config.toml
n_layer = 11
d_model = 384
n_experts = 32
experts_per_token = 1
d_expert = 96
d_shared_expert = 256
activation = "swiglu"
moe_layers = [0, 2, 4, 6, 8, 10]
router_score = "softmax"
normalize_top_k = false
routed_scale = 14.0
balance_loss = 0.015
balance_bias = false
router_cosine_scale = 14.0
init_std_router = 0.0238
lr_router = 0.000782
n_head = 3
n_kv_head = 3
head_dim = 128
vocab_size = 39348
norm = "rmsnorm"
norm_place = "pre"
norm_eps = 1e-05
positions = "rope"
rope_base = 10000.0
rope_fraction = 1.0
qk_norm = false
attn_scale = 0.0884
tie_embeddings = false
parallel_block = false
init = "uniform"
init_std_qkv = 0.0268
init_std_o = 0.00571
init_std_up = 0.0268
init_std_down = 0.00285
init_out_by_depth = true
optimizer = "adam_variant"
lr = 0.000927
beta1 = 0.9
beta2 = 0.95
weight_decay = 0.18
lr_head = 0.0103
grad_clip = 1.0
warmup_steps = 599
schedule = "wsd"
decay_fraction = 1.0
decay_shape = "linear"
final_lr_fraction = 0.1
batch_tokens = 65536
seq_len = 1024
doc_mask = true
train_tokens = 325700000
steps = 4970
dataset = "wikipedia_en"
Below are experts of layer 4 (counted from 0) of a mixture-of-experts language model. Rows are named router (the router's row for the expert), down (a neuron's output weights, with its number) and show model dimensions 0-95. Each number is 128 + 24 x the weight over its row's rms, rounded and kept within 0 to 255. Numbers have three digits each.
After each expert's rows: "raises" lists some tokens whose logits its average output raises strongly, later layers aside. This comes from a sample of Wikipedia text that the model never trained on.

# expert 2
router:135151112087077112124121087137126104114077105131125148134128140154109115077174119136144140154134182135113069140109126129129146138108109107169089154129156124079171178131114091133125138082105113102133176110162144141095141123146120140122104118108115156107112153144122099156113101112143146112
down0:147131122131152101138124174152148182112123094117146125176133113103154169154158153147107126121139092094103126150111106118089159165148157114118124064163136125116131156134122133118123098154101115122089111140116093094085145094115120121125111128146148096119106140116106140134124201159130121083
raises: "0", "–", "th", " %", "%", " "

# expert 28
router:111103129166144112157110103152100129123127112129117138133157084135098165141152092106155116099123125139128129121121126108132138104113169124097184161103090111148106126097103158108158093120125119113110103117121118104161082146131122070142129113176130124094186100100151139119097118105162110161
down0:104130130167113081117140122117101093157155152127125109140113164123110168099141127136108116109097164158092152100104107133103105166112132121103151106161163126121136079148110131128113161097111123160142126160100093145106137149163108119115114127168149098128163129137152126107119127124163150125
raises: " the", " in", " most"

# expert 1
router:123125152162126182105115126130129173139128149138142161125171115132142157086139077129160141164120110136128145118104119123149128114149158155142083149160129149076117137122151119146166173117146133149117121161116122134102075122112106117121123132129081136109128174143100136141145156103120122145
down0:149150121107115122114138087128120123137185099125142118114148149105142086111149140125138094135134115108130116136118144107144160112132115120097125122095128119146099123104115166158155126142086124118118151113106138142094105173085155128101110111119106116175134095130125124183128129143134112137
raises: " /", ",", "/", " and", " at", "."

# expert 8
router:139077100161102125131075157126140137155135157140122113132101161134142109109124132130122104118107100151139078112118116157184141134125102122111155138158126109144119090148107165127135131085160095156169116095143120177146128161121190123124150144104159151144162160154088126119113161099115131128
down0:126179113159094101127106170126147105130168134144127099129128118112132100106117132107138099110151172091146156143128104145089181111101130101138116133125183173143143154146130159121166104145128088127121095114116125113145112155116118161107126141181121146126180125139136148129149128123083162087
raises: ",", " of", " (", ";", " by", " to"

# expert 15
router:111118134121085140107137092114124169117136113106115151126163142094121130103109159113167081152166136133150114143140069147146091127083120125140123114089127105170161111131156112138124082112133122064108115117156179142087134168127112122177127119116107101102161132118155154147149093100152123113
down0:138113104091143111132146116124107157127115103096084106132147102114151131146146104139153166073130120096127153107082111150128160110109177146149148154139063115131150136101076126100121133116123146174160144079146078112137141135126128098134111081157093129135139151114141123117135100146144137086
raises: " the", " some", " "

# expert 4
router:172138110151179082108092146109109144134121091110126118148123146128105110124111108128132157111131123114147170135107122132117143126121112083156097138098105127136144180097115126115103115117110143101134082082136101134188104135147174123176164098137140168158113115120105103138078146137142117108
down0:158181138118155143165111131100132138114153151091103124157135085104143123136108161172212133111128122110124074118134166124116155112134141131123115094130099125116141138143119086125150062078077080141154082125147175134107140185135120111162149150133107114125161180133126128145155122142130144122
raises: "-", "\n", " |", " ", " not", ","

# expert 31
router:120124118159081123123138141106107118147132118110159145105139168147127116121140174118107120133171170120113100112156082138092135096082119138127147137166089113112154102094136176146172168129117143141154096137129116136157123086167105119153154120115122162146131125084150104114118132153128116168
down0:119128121143125151121132156154107127169127155159137124123135113133094117103117164103179127144135107105105183134180119133161106137085134133132119161109136129108106143122132170133102119146089133110162129118146144133138116129141129107094135159136111108135099136164073176154131193133126136123
raises: " In", " (", " in", " the", " a", " of"

# expert 6
router:113110110141084138161101106112174154108145140128103167075121112123138116129181095134130156152131154124103139107143108156079131134129143146145118149122129142113175115160123114148098114089112096138154113170120126158139093118100128153133123149131142106089115168127170128146136117132137103152
down0:126128138103133140144101161123124101150171099096152129142136092104126124125139142153134145140136126096141119143148117122118128136128046127142160128109124139165114146132161144111117118123158146148146134114141114126145140141118130117118161109151142130115119149134140139163154152139107151119
raises: " the", "-", " non", " of", " ", " under"

# expert 12
router:139114120185119084146141131100129114160145111132130113148107129122103126103071168155168136106121145147109144140143100163130108102188098108155082125108142104144141121107145086129176152110109092078122146133108093129135093119121143076122143101139106139107116134150133114116127156104164148096
down0:143146105148116120093141100103176159120081115162121096133143129149195121127151102169133149085093082114135104162150198133141157118142150117145156129137169151122122117113145152103133105155085135129105159116131144129119120149123116143123097117106105147075139130100134117130083077150153127106
raises: "1", "2", "8", "?", "7", " to"

# expert 30
router:094140124143129120125137118118135159102125139116179096114124084154134102151121141142129147125145107148137083103158101138131149168142143097139159153167122099113112098132179130158134101183085103131109148135115151153136142159096113096134131148131163128130107095137118156157130181133143094133
down0:169127167110123093140116158110117128104147133153144107190151129103140167116056087139108091076111156121138148107114131095136086144174123149112126117150133137069152130126112167107181069137100103146143127131165187129106152131116099126114142149115116106107149103080142129128123155145140141100
raises: " the", " those", " them", ";", " that", " a"

# expert 20
router:119160127125139130124121111098135147158140130118126119140119083142143125099125138130134146169183146146127161163106137103123174161125092135101116166156142130122163165132163172108130121108121164159178121137145098109120108095147094119124116143143105143095103118131087066132156138116147121172
down0:151136108104146116105162127126138101143158158127115110138120108168104158135147089134166118121096143121155186131144094199070172166156076148066099128145114160094130120119129105129174095134136127128140090102119126162132113172144175130064131096137133074168129163136113130127119146145120151113
raises: "=", "Scientific", "-", "Studio", " ", "P"